python train.py --d_model=256 --d_expert=256 --router_score="softmax" --routed_scale=1.0 --balance_bias=true --router_cosine_scale=20.0 --norm="rmsnorm" --tie_embeddings=true --lr=0.000622 --beta2=0.99 --batch_tokens=32768 --seq_len=512 --train_tokens=251200000 --steps=7667
Below are experts of layer 3 (counted from 0) of a mixture-of-experts language model. Rows are named gate (a neuron's input weights, with its number), up (a neuron's input weights, with its number) and show model dimensions 0-255. Each number is 200 + 20 x the weight over its row's rms, rounded and kept within 0 to 999.
Before each expert's rows: a language model's description of what the expert responds to. This comes from a sample of Wikipedia text that the model never trained on.

# expert 12
What it handles: Capital initials in names. Single capital letters B, A, Y, H beginning names and the word piece right after such an initial, like H-arl-ington, Y-ebo-ah, B-eam-ish.
gate1,167,211,168,189,193,226,223,160,212,224,197,165,200,182,178,199,234,185,177,220,197,212,200,183,195,196,196,197,204,232,191,237,225,218,218,187,200,194,212,184,196,181,203,233,193,177,207,208,199,199,180,167,194,198,205,164,192,212,220,218,185,241,243,215,181,178,201,206,186,195,194,190,201,219,193,171,221,198,207,214,183,225,185,163,196,208,189,162,170,219,212,169,172,171,186,188,201,219,230,206,213,195,215,206,201,207,205,217,209,203,253,203,213,190,179,216,221,216,182,206,177,223,218,189,157,206,228,188,184,208,240,195,199,212,229,242,176,201,212,195,188,194,173,208,215,196,220,171,178,213,193,200,219,237,205,181,225,207,204,163,214,204,190,223,187,210,192,186,193,220,164,206,173,176,179,183,188,173,173,200,220,213,166,185,180,200,207,172,200,211,176,199,223,202,211,200,217,188,212,224,210,197,183,147,222,204,186,208,199,173,182,189,202,241,203,188,199,173,199,184,166,182,174,169,207,225,183,191,198,166,202,184,190,167,173,246,234,190,232,268,163,219,209,199,195,212,202,228,229,212,184,209,196,199,216,188
up1,227,191,209,186,179,157,186,245,223,190,185,230,161,224,223,174,217,246,217,197,195,226,218,187,200,190,195,214,221,170,204,181,188,177,217,182,165,201,166,238,210,189,215,190,228,224,166,181,218,230,200,194,192,201,185,212,186,181,201,183,190,187,204,195,236,220,201,172,187,212,176,224,196,195,189,205,248,215,198,191,183,200,195,194,192,208,181,217,219,190,178,216,189,204,212,169,205,192,170,177,214,195,209,186,198,217,212,186,196,182,183,181,208,217,195,212,168,229,208,171,213,177,190,183,194,188,192,212,223,180,164,201,199,180,220,195,213,203,207,189,197,226,185,198,197,230,192,205,218,159,207,184,192,148,186,225,211,187,194,198,196,217,226,223,240,203,179,225,212,188,222,223,221,187,198,191,203,199,214,210,187,225,215,213,243,204,191,179,158,197,239,214,196,206,218,159,199,245,200,222,175,234,182,207,190,171,182,201,183,203,208,199,194,207,211,213,214,222,171,232,201,186,215,195,171,166,218,205,203,240,215,216,203,218,213,216,213,228,188,162,207,146,171,197,161,184,176,207,185,209,258,195,188,181,183,186

# expert 6
What it handles: Table pipes, compass words. Table cell pipes, percent signs, and place-name prefixes like North, South, El, Green, Black starting names; also list fields like Website.
gate2,217,213,199,196,239,190,164,171,165,183,176,219,216,196,181,232,194,245,180,210,186,216,196,185,221,191,214,219,180,180,178,211,194,195,202,186,166,174,204,202,173,182,188,223,190,182,212,200,178,224,217,192,213,234,224,209,146,212,220,215,190,209,199,201,257,206,132,202,190,207,234,234,203,214,190,200,224,188,200,216,211,161,212,179,249,188,188,175,189,240,213,211,225,187,182,218,195,228,204,191,219,217,213,183,196,194,213,210,175,254,221,216,204,201,221,175,195,169,201,201,204,182,168,193,201,175,132,218,205,204,181,211,221,206,184,198,200,165,213,194,205,168,203,215,212,204,186,196,207,236,185,220,174,199,215,206,213,172,195,230,200,191,201,195,230,197,186,249,229,220,212,183,212,189,207,219,165,203,185,173,186,181,178,230,194,192,201,173,188,181,191,218,179,210,184,187,175,180,226,209,204,223,205,213,170,212,193,182,175,193,217,220,184,188,192,212,215,204,205,208,177,202,215,175,204,186,210,206,224,214,205,167,205,166,215,230,199,195,209,198,169,196,185,227,220,213,197,181,204,243,190,227,200,205,206,222
up2,201,194,163,190,148,196,228,217,205,203,183,203,195,189,200,227,211,209,216,217,221,166,224,185,227,196,199,171,200,216,190,193,210,229,180,199,202,219,196,192,207,196,218,192,190,186,201,194,225,176,218,211,194,210,213,207,177,198,201,150,217,188,219,207,219,200,208,185,247,217,200,171,209,209,227,205,219,200,192,196,180,214,217,211,194,207,235,219,211,185,207,234,215,254,219,182,162,193,210,151,180,183,228,212,209,219,203,259,209,179,212,180,207,249,151,192,166,188,189,200,188,214,233,211,210,187,229,179,179,189,186,172,185,158,203,229,165,204,203,192,212,155,197,194,193,207,243,217,198,170,202,195,193,224,176,197,152,179,210,213,218,175,180,202,215,208,204,156,220,163,212,206,192,204,189,197,168,194,188,151,185,224,203,222,193,189,193,178,187,195,182,211,227,182,206,188,219,194,181,202,206,182,207,220,187,185,184,182,221,219,186,179,196,225,202,158,196,203,238,193,186,191,224,204,203,166,190,209,195,162,163,241,207,215,205,192,186,183,169,206,180,192,200,164,225,190,189,197,209,178,200,193,227,208,198,192

# expert 19
What it handles: French and Romance words. French or Spanish words and word pieces, such as de, des, la, les, et, and endings inside foreign names and titles.
gate1,223,202,193,214,216,233,231,226,228,180,196,195,209,211,231,164,186,188,247,184,235,206,234,204,168,223,195,182,197,206,220,189,186,191,214,181,173,211,185,187,185,216,214,225,178,218,244,205,180,210,214,174,204,255,203,192,169,211,208,217,220,183,177,223,230,212,189,198,210,209,197,222,187,195,201,175,199,229,186,195,187,241,185,232,143,188,198,206,167,198,191,183,200,192,217,182,200,233,182,191,189,194,194,175,242,195,210,193,211,213,179,202,192,157,188,221,178,188,188,205,177,191,188,201,214,182,220,209,209,151,201,170,193,176,188,190,222,203,188,184,187,176,190,200,208,162,175,199,212,168,157,178,224,227,229,232,207,179,185,216,161,211,187,189,243,223,196,202,201,206,197,232,226,199,180,210,236,190,169,183,208,173,184,208,214,184,206,214,202,172,193,227,218,187,225,190,229,198,201,209,200,218,205,189,194,229,208,217,181,213,216,203,191,173,198,172,186,192,193,163,194,168,188,196,201,188,221,183,175,191,179,179,187,241,174,210,194,233,201,224,192,197,220,190,177,196,214,190,188,147,187,223,215,223,190,227
up1,162,226,191,161,218,221,192,215,163,219,209,213,182,202,174,162,205,216,192,186,194,187,192,195,162,207,173,200,199,209,164,241,200,165,178,205,170,192,198,208,214,208,210,162,214,225,195,186,215,215,210,194,185,189,190,184,177,177,191,213,237,192,247,229,188,184,238,204,200,209,154,186,190,173,218,172,225,226,209,212,190,159,230,179,196,199,192,195,181,168,228,191,181,220,187,194,227,198,213,164,179,221,174,209,194,191,195,186,190,225,229,164,183,171,190,184,177,214,183,191,183,220,234,176,184,241,220,191,204,189,186,223,205,170,197,211,233,216,200,194,205,219,190,211,182,227,197,193,225,182,191,171,141,206,184,199,211,192,223,209,212,182,204,199,206,163,146,221,192,197,217,211,227,228,179,215,228,212,200,175,232,208,205,211,211,196,209,206,181,205,198,229,195,216,214,222,207,187,208,194,235,184,218,219,218,231,180,220,205,205,217,207,190,210,190,195,181,184,198,223,208,167,180,219,209,208,223,201,178,187,211,204,196,198,224,196,228,188,256,208,193,178,182,178,186,210,175,181,207,224,242,202,184,214,163,203

# expert 18
What it handles: Periods and equals signs. Sentence-ending periods, ). closers, equals signs in headings and formulas, degree signs in coordinates, and the pronoun it.
gate3,176,204,223,190,191,216,185,186,212,217,184,219,179,169,224,222,234,215,205,174,193,181,207,219,195,241,199,195,220,202,187,188,203,200,198,189,173,201,181,230,224,181,225,171,207,219,169,200,187,233,197,223,164,190,195,206,157,199,184,227,209,223,197,188,203,208,178,234,205,183,226,181,207,186,214,192,196,200,224,201,177,175,167,204,222,175,235,216,187,201,221,198,201,163,207,182,208,190,208,198,208,193,206,215,199,242,178,208,192,202,208,200,197,189,231,181,265,219,211,203,196,173,190,178,228,199,216,158,190,230,170,193,180,225,210,190,215,191,149,204,208,184,175,212,213,235,191,222,225,162,205,238,239,204,206,215,192,192,175,196,212,187,184,178,171,213,215,222,218,205,189,201,195,193,219,216,231,187,188,179,167,164,227,192,194,203,218,159,227,193,203,197,182,176,206,174,214,232,157,203,195,204,226,214,182,206,164,224,202,175,191,192,223,172,227,206,212,201,212,228,220,206,233,213,215,204,226,203,227,191,180,203,223,170,214,187,239,182,246,215,204,174,193,191,205,186,235,184,212,199,171,196,207,176,225,169
up3,201,230,194,184,210,246,171,194,233,217,183,211,217,188,192,213,202,217,235,214,196,195,194,191,202,214,196,185,190,171,182,214,214,246,204,213,209,194,184,219,226,210,229,178,212,238,201,203,210,226,167,239,143,219,209,222,196,178,195,196,207,202,201,175,185,227,148,230,225,178,202,159,218,202,220,212,252,181,189,207,206,167,206,181,181,176,233,227,196,174,232,224,219,157,229,174,209,184,193,199,207,209,158,209,190,199,193,187,189,173,237,192,207,157,224,186,186,173,216,175,182,179,171,214,225,180,208,193,196,209,210,197,188,193,193,203,210,187,188,206,230,181,177,208,235,210,181,187,219,187,223,190,179,157,184,238,193,183,210,188,211,202,186,175,177,212,205,203,187,209,193,186,203,197,188,208,206,191,196,198,199,171,241,200,212,202,223,160,190,199,221,222,184,168,191,173,186,221,175,232,198,211,194,186,192,218,184,193,190,182,203,199,205,176,211,200,185,207,181,219,231,217,228,186,217,186,186,183,220,169,205,210,239,155,202,211,206,177,242,177,220,168,200,208,219,189,216,207,205,176,191,167,207,225,192,191

# expert 25
What it handles: Section-heading words. First words of section headings and field labels, such as Personal (life), See (also), Sources, Date, Total and information.
gate0,215,197,175,205,201,177,149,198,214,211,223,190,211,179,189,172,195,175,214,232,150,226,195,222,199,215,177,186,197,207,226,164,238,178,217,235,172,201,188,239,187,171,175,203,210,188,147,198,201,193,193,189,239,206,181,199,195,165,224,218,183,174,205,224,186,209,201,202,187,188,209,204,189,177,179,188,202,209,210,162,156,220,186,192,231,198,176,188,222,238,198,213,219,194,225,193,203,188,192,191,177,223,176,212,207,186,213,213,198,160,183,203,196,227,203,202,217,207,168,198,214,211,195,206,161,228,183,200,182,188,218,192,220,196,158,173,201,245,222,219,160,233,223,225,195,197,220,187,219,198,177,213,223,201,199,201,203,165,199,193,207,221,175,189,182,184,210,216,209,213,235,164,205,154,202,227,191,147,205,211,188,206,167,167,214,207,194,181,173,219,213,232,192,208,210,170,223,218,175,198,204,191,226,183,175,166,232,185,173,221,244,222,209,201,205,201,205,165,233,200,218,189,183,226,195,188,200,217,193,165,196,208,177,196,182,211,223,200,178,237,203,208,210,211,211,207,191,192,190,200,211,184,202,208,203,191
up0,183,217,208,206,211,162,206,176,205,221,219,216,179,204,178,206,187,170,202,217,182,191,205,194,227,210,185,170,206,188,197,185,205,207,209,207,221,248,206,236,207,203,158,213,200,175,157,180,224,185,215,200,187,196,192,211,168,178,211,230,200,170,170,204,170,178,175,187,180,238,212,219,195,191,171,193,176,197,222,169,185,211,184,204,211,161,190,210,214,214,210,217,225,198,187,212,239,184,200,182,212,197,220,197,183,183,212,217,224,200,171,203,217,187,199,236,200,192,187,204,185,192,167,192,213,198,202,227,187,154,209,196,204,189,142,189,195,204,207,227,182,224,227,225,168,210,191,184,186,214,180,200,182,215,195,187,163,211,197,182,195,250,210,209,166,219,205,237,213,225,210,164,199,172,195,228,212,189,231,233,180,216,176,163,200,207,189,207,160,229,190,188,202,191,197,190,185,232,182,189,199,200,195,167,187,165,225,196,192,191,224,191,214,215,216,195,211,201,199,163,236,187,173,244,220,191,193,200,208,202,196,175,189,204,154,175,214,206,210,211,234,202,226,218,206,264,195,215,188,174,184,171,182,189,213,181

# expert 3
What it handles: Abstract nouns and suffixes. Abstract nouns and their suffix pieces like -ment, -ity, -ness, -ence, such as suicide, death, development, construction, corruption, often before of.
gate0,199,200,229,197,225,244,204,233,233,181,168,202,223,211,189,218,183,199,197,224,214,189,171,230,194,199,191,196,184,174,202,185,196,202,190,200,214,186,183,211,202,179,162,174,178,204,224,217,221,204,208,222,182,240,225,194,203,223,226,205,215,212,189,239,231,173,230,214,196,202,161,201,188,197,200,213,191,209,178,205,208,226,194,184,180,202,207,216,208,184,229,183,202,219,183,197,211,239,244,149,229,198,196,206,196,238,237,198,211,171,186,251,211,152,171,186,202,241,197,212,221,188,246,210,196,185,214,177,212,192,196,205,170,186,191,198,185,223,170,183,187,200,198,200,192,186,204,222,228,192,213,207,193,196,217,214,196,209,193,220,204,199,170,199,173,198,229,244,227,217,206,188,189,234,189,184,194,244,186,216,186,191,210,214,194,201,213,188,216,210,210,205,201,189,194,232,229,188,178,225,191,209,186,218,217,264,197,223,215,219,202,232,199,249,160,201,175,205,178,201,182,219,203,208,214,226,165,172,200,207,224,195,185,215,192,185,186,196,165,182,191,211,166,234,185,224,215,220,202,180,200,199,185,161,183,189
up0,207,179,202,209,186,230,185,210,222,192,197,213,206,175,169,189,206,218,218,175,213,189,188,208,208,207,195,186,178,198,237,208,194,216,204,202,190,215,175,228,209,186,191,205,206,205,216,222,213,202,213,236,187,192,175,184,237,195,238,154,217,243,179,221,214,188,243,187,237,197,198,202,196,202,219,219,187,195,162,218,209,230,201,201,210,190,225,201,196,210,222,214,203,202,249,161,192,206,240,173,208,240,217,219,230,233,181,183,227,176,225,186,198,200,216,215,197,237,195,172,229,183,188,203,232,175,197,205,194,202,259,218,159,180,208,212,228,213,179,188,219,227,225,204,206,189,189,178,210,184,207,193,232,163,209,187,176,233,189,150,226,206,205,206,184,189,172,185,206,191,197,220,212,199,223,184,210,195,199,218,197,201,178,205,203,195,198,186,209,202,201,191,195,235,211,222,199,193,207,202,169,207,172,235,195,219,185,230,201,185,193,220,180,204,171,230,182,188,193,222,202,213,187,201,215,196,207,211,239,201,231,244,237,198,215,190,155,207,209,189,204,195,204,201,246,192,183,156,175,208,189,189,153,229,169,226

# expert 29
What it handles: Infobox fields and dates. Line breaks, commas and digits in infobox fields: birth dates, coordinates with degree signs, taxonomy ranks like Phylum, Arthropoda, table separator rows.
gate5,186,184,195,207,194,188,206,177,193,226,210,191,202,195,191,192,211,210,219,223,222,198,227,197,237,217,216,183,208,202,194,160,206,206,164,162,216,230,215,224,186,230,181,195,215,178,216,214,158,220,223,180,207,194,227,197,191,199,213,179,190,183,199,240,191,172,193,173,201,205,173,209,209,186,249,242,225,225,201,207,198,199,230,164,200,185,210,180,214,203,198,175,145,168,205,189,245,178,207,212,222,176,204,188,201,194,178,192,222,193,202,199,219,155,208,158,212,173,188,217,201,219,220,150,206,195,240,221,234,214,214,208,227,188,220,186,203,181,208,147,219,195,218,209,214,202,191,239,187,183,192,201,215,187,158,210,176,188,207,202,213,235,176,201,239,202,186,200,214,182,187,188,175,187,173,251,192,187,193,212,193,212,214,188,193,189,205,196,171,197,189,206,155,216,191,198,201,186,209,188,208,171,218,223,182,198,227,240,176,223,200,178,208,219,232,185,214,198,228,220,233,209,222,195,188,187,231,215,217,222,223,209,226,248,211,194,207,181,208,187,216,168,205,193,189,205,206,233,191,192,210,172,192,183,183,198
up5,207,201,186,231,165,192,163,197,212,193,162,237,181,198,177,186,188,160,226,185,204,180,199,177,220,178,204,188,190,179,206,212,198,227,174,191,209,221,183,185,232,190,171,186,215,241,212,218,231,195,208,222,195,163,199,200,202,206,164,199,174,155,209,196,209,211,208,199,216,195,157,241,215,173,174,241,198,167,196,221,183,229,212,204,175,197,194,179,189,161,210,223,191,207,217,208,203,192,171,215,168,219,205,196,190,190,205,210,217,203,199,191,244,187,223,175,199,187,197,173,253,158,217,186,213,209,201,201,197,213,218,214,192,204,246,199,187,182,170,176,192,202,213,184,172,231,214,214,217,201,177,199,216,195,186,193,179,220,209,211,193,202,170,192,191,192,237,204,198,166,206,195,203,227,213,209,170,199,187,222,184,207,207,154,204,199,184,175,223,201,217,184,199,227,207,183,182,215,214,192,190,178,182,182,197,218,188,214,187,166,193,153,192,205,176,192,229,216,216,207,195,204,233,213,213,199,191,200,202,204,223,189,194,195,199,192,197,209,223,227,206,187,175,224,143,278,199,188,211,253,191,194,197,193,182,194

# expert 0
What it handles: Institution and group nouns. Head nouns of organizations and groups after the or a, such as University, School, Association, District, family, company, plus demonym -ian.
gate0,216,214,189,200,204,206,170,176,192,165,185,185,194,207,223,161,198,209,217,196,200,206,230,196,185,236,163,190,191,222,214,196,208,220,182,202,220,185,187,194,190,156,190,223,172,192,194,195,155,247,217,215,195,204,140,205,164,218,193,199,212,208,216,178,223,178,179,208,204,207,224,229,161,218,225,218,238,199,176,197,192,202,199,196,218,203,171,238,233,216,191,205,235,191,176,177,159,198,208,182,179,192,179,209,222,243,181,198,201,221,212,191,215,216,224,200,202,200,239,191,184,174,182,197,217,213,215,192,207,206,166,198,215,201,194,174,160,201,210,178,195,203,171,195,190,158,177,178,166,181,193,196,197,181,183,213,188,193,189,182,170,171,156,204,225,165,212,227,204,176,195,209,171,219,210,231,208,156,226,204,254,173,177,178,217,172,200,212,212,209,194,207,203,190,235,218,215,224,198,189,210,200,168,241,212,211,195,181,198,230,226,212,202,200,189,205,184,192,214,193,224,174,192,194,226,212,226,204,217,194,211,225,207,203,189,171,202,226,163,189,210,205,195,193,200,197,181,209,223,202,214,196,177,220,154,205
up0,171,184,190,193,185,200,177,227,195,255,223,229,202,179,179,189,237,236,200,201,191,190,198,196,187,187,178,194,205,208,204,228,196,203,183,226,195,210,230,208,232,208,196,182,236,229,203,222,220,207,167,179,197,192,224,202,198,185,191,188,193,185,209,214,189,217,214,188,224,213,186,201,172,182,185,190,183,189,176,198,190,181,192,202,200,232,198,171,207,211,218,193,126,189,204,187,236,201,199,201,195,217,223,180,186,173,178,186,223,192,208,186,169,200,217,201,206,181,169,201,233,203,198,186,216,218,205,188,213,206,238,216,181,226,222,217,216,189,225,199,221,220,224,185,235,217,207,231,180,188,194,183,196,178,216,177,216,240,212,212,192,221,241,230,206,233,173,224,162,185,182,204,259,168,219,210,216,221,208,217,178,215,205,201,178,202,201,217,198,189,218,221,188,229,211,131,199,175,219,184,174,202,207,154,235,183,175,197,211,180,194,210,194,178,201,202,237,183,178,220,177,213,234,185,201,181,181,183,179,213,213,186,232,195,209,235,205,190,228,212,183,233,197,193,224,192,205,208,221,216,160,188,190,193,203,194

# expert 26
What it handles: Numbers in tables. Standalone small numbers, especially 0–9, in table cells, score lists and statistics, as in "| 2 |" or "2–1;".
gate2,176,185,219,188,210,172,187,215,179,192,205,178,197,215,187,231,182,220,192,243,229,172,208,241,198,188,199,206,171,214,201,186,186,205,208,214,194,216,209,205,200,188,180,219,219,186,173,198,184,205,220,223,196,219,186,175,221,206,188,191,176,216,185,173,181,241,203,217,220,216,209,205,206,188,201,177,181,170,188,181,226,207,207,167,194,190,239,197,186,192,203,232,229,194,211,235,172,219,195,195,192,187,169,215,189,172,150,219,185,222,212,198,214,218,194,175,218,227,195,226,198,210,214,202,224,214,187,226,205,243,177,241,221,215,180,198,185,185,225,248,181,217,240,205,221,212,183,221,228,207,207,186,223,186,179,214,171,203,178,201,204,251,242,183,178,212,222,168,167,190,237,187,178,207,201,233,200,194,230,230,189,225,176,203,177,192,201,205,156,196,201,187,194,196,184,197,239,210,194,153,185,166,183,233,199,211,183,208,204,186,219,195,176,221,182,217,210,222,211,199,194,198,189,230,199,180,202,188,169,233,186,215,176,229,201,242,202,196,205,180,226,212,173,191,178,202,183,214,202,178,186,223,167,223,178,191
up2,203,176,227,237,191,200,203,203,195,212,236,211,200,185,154,207,229,201,187,224,189,190,182,204,201,239,181,187,202,223,235,197,191,192,208,214,203,209,215,212,217,151,216,172,173,245,192,175,207,223,171,227,179,227,197,208,205,189,211,197,220,205,217,219,178,202,215,189,185,196,174,218,180,209,208,190,180,212,172,183,221,182,189,201,205,206,228,204,189,167,203,223,248,192,219,179,193,157,200,169,200,206,199,177,184,223,200,196,211,225,194,217,226,207,205,180,194,221,219,182,222,198,230,225,195,198,187,153,199,210,198,224,205,200,206,196,183,172,199,236,239,239,182,197,212,233,179,221,223,190,187,194,247,208,207,226,237,232,186,192,178,234,195,195,201,213,183,187,218,206,170,222,194,200,199,201,198,209,204,209,178,206,169,218,234,174,210,247,218,209,198,193,188,187,201,201,219,247,184,186,211,207,186,205,162,179,184,191,173,211,224,175,200,204,197,203,211,167,200,162,143,151,184,220,215,189,216,199,203,227,201,179,191,206,175,219,226,184,196,226,183,211,182,202,193,197,235,166,195,239,181,221,225,207,203,182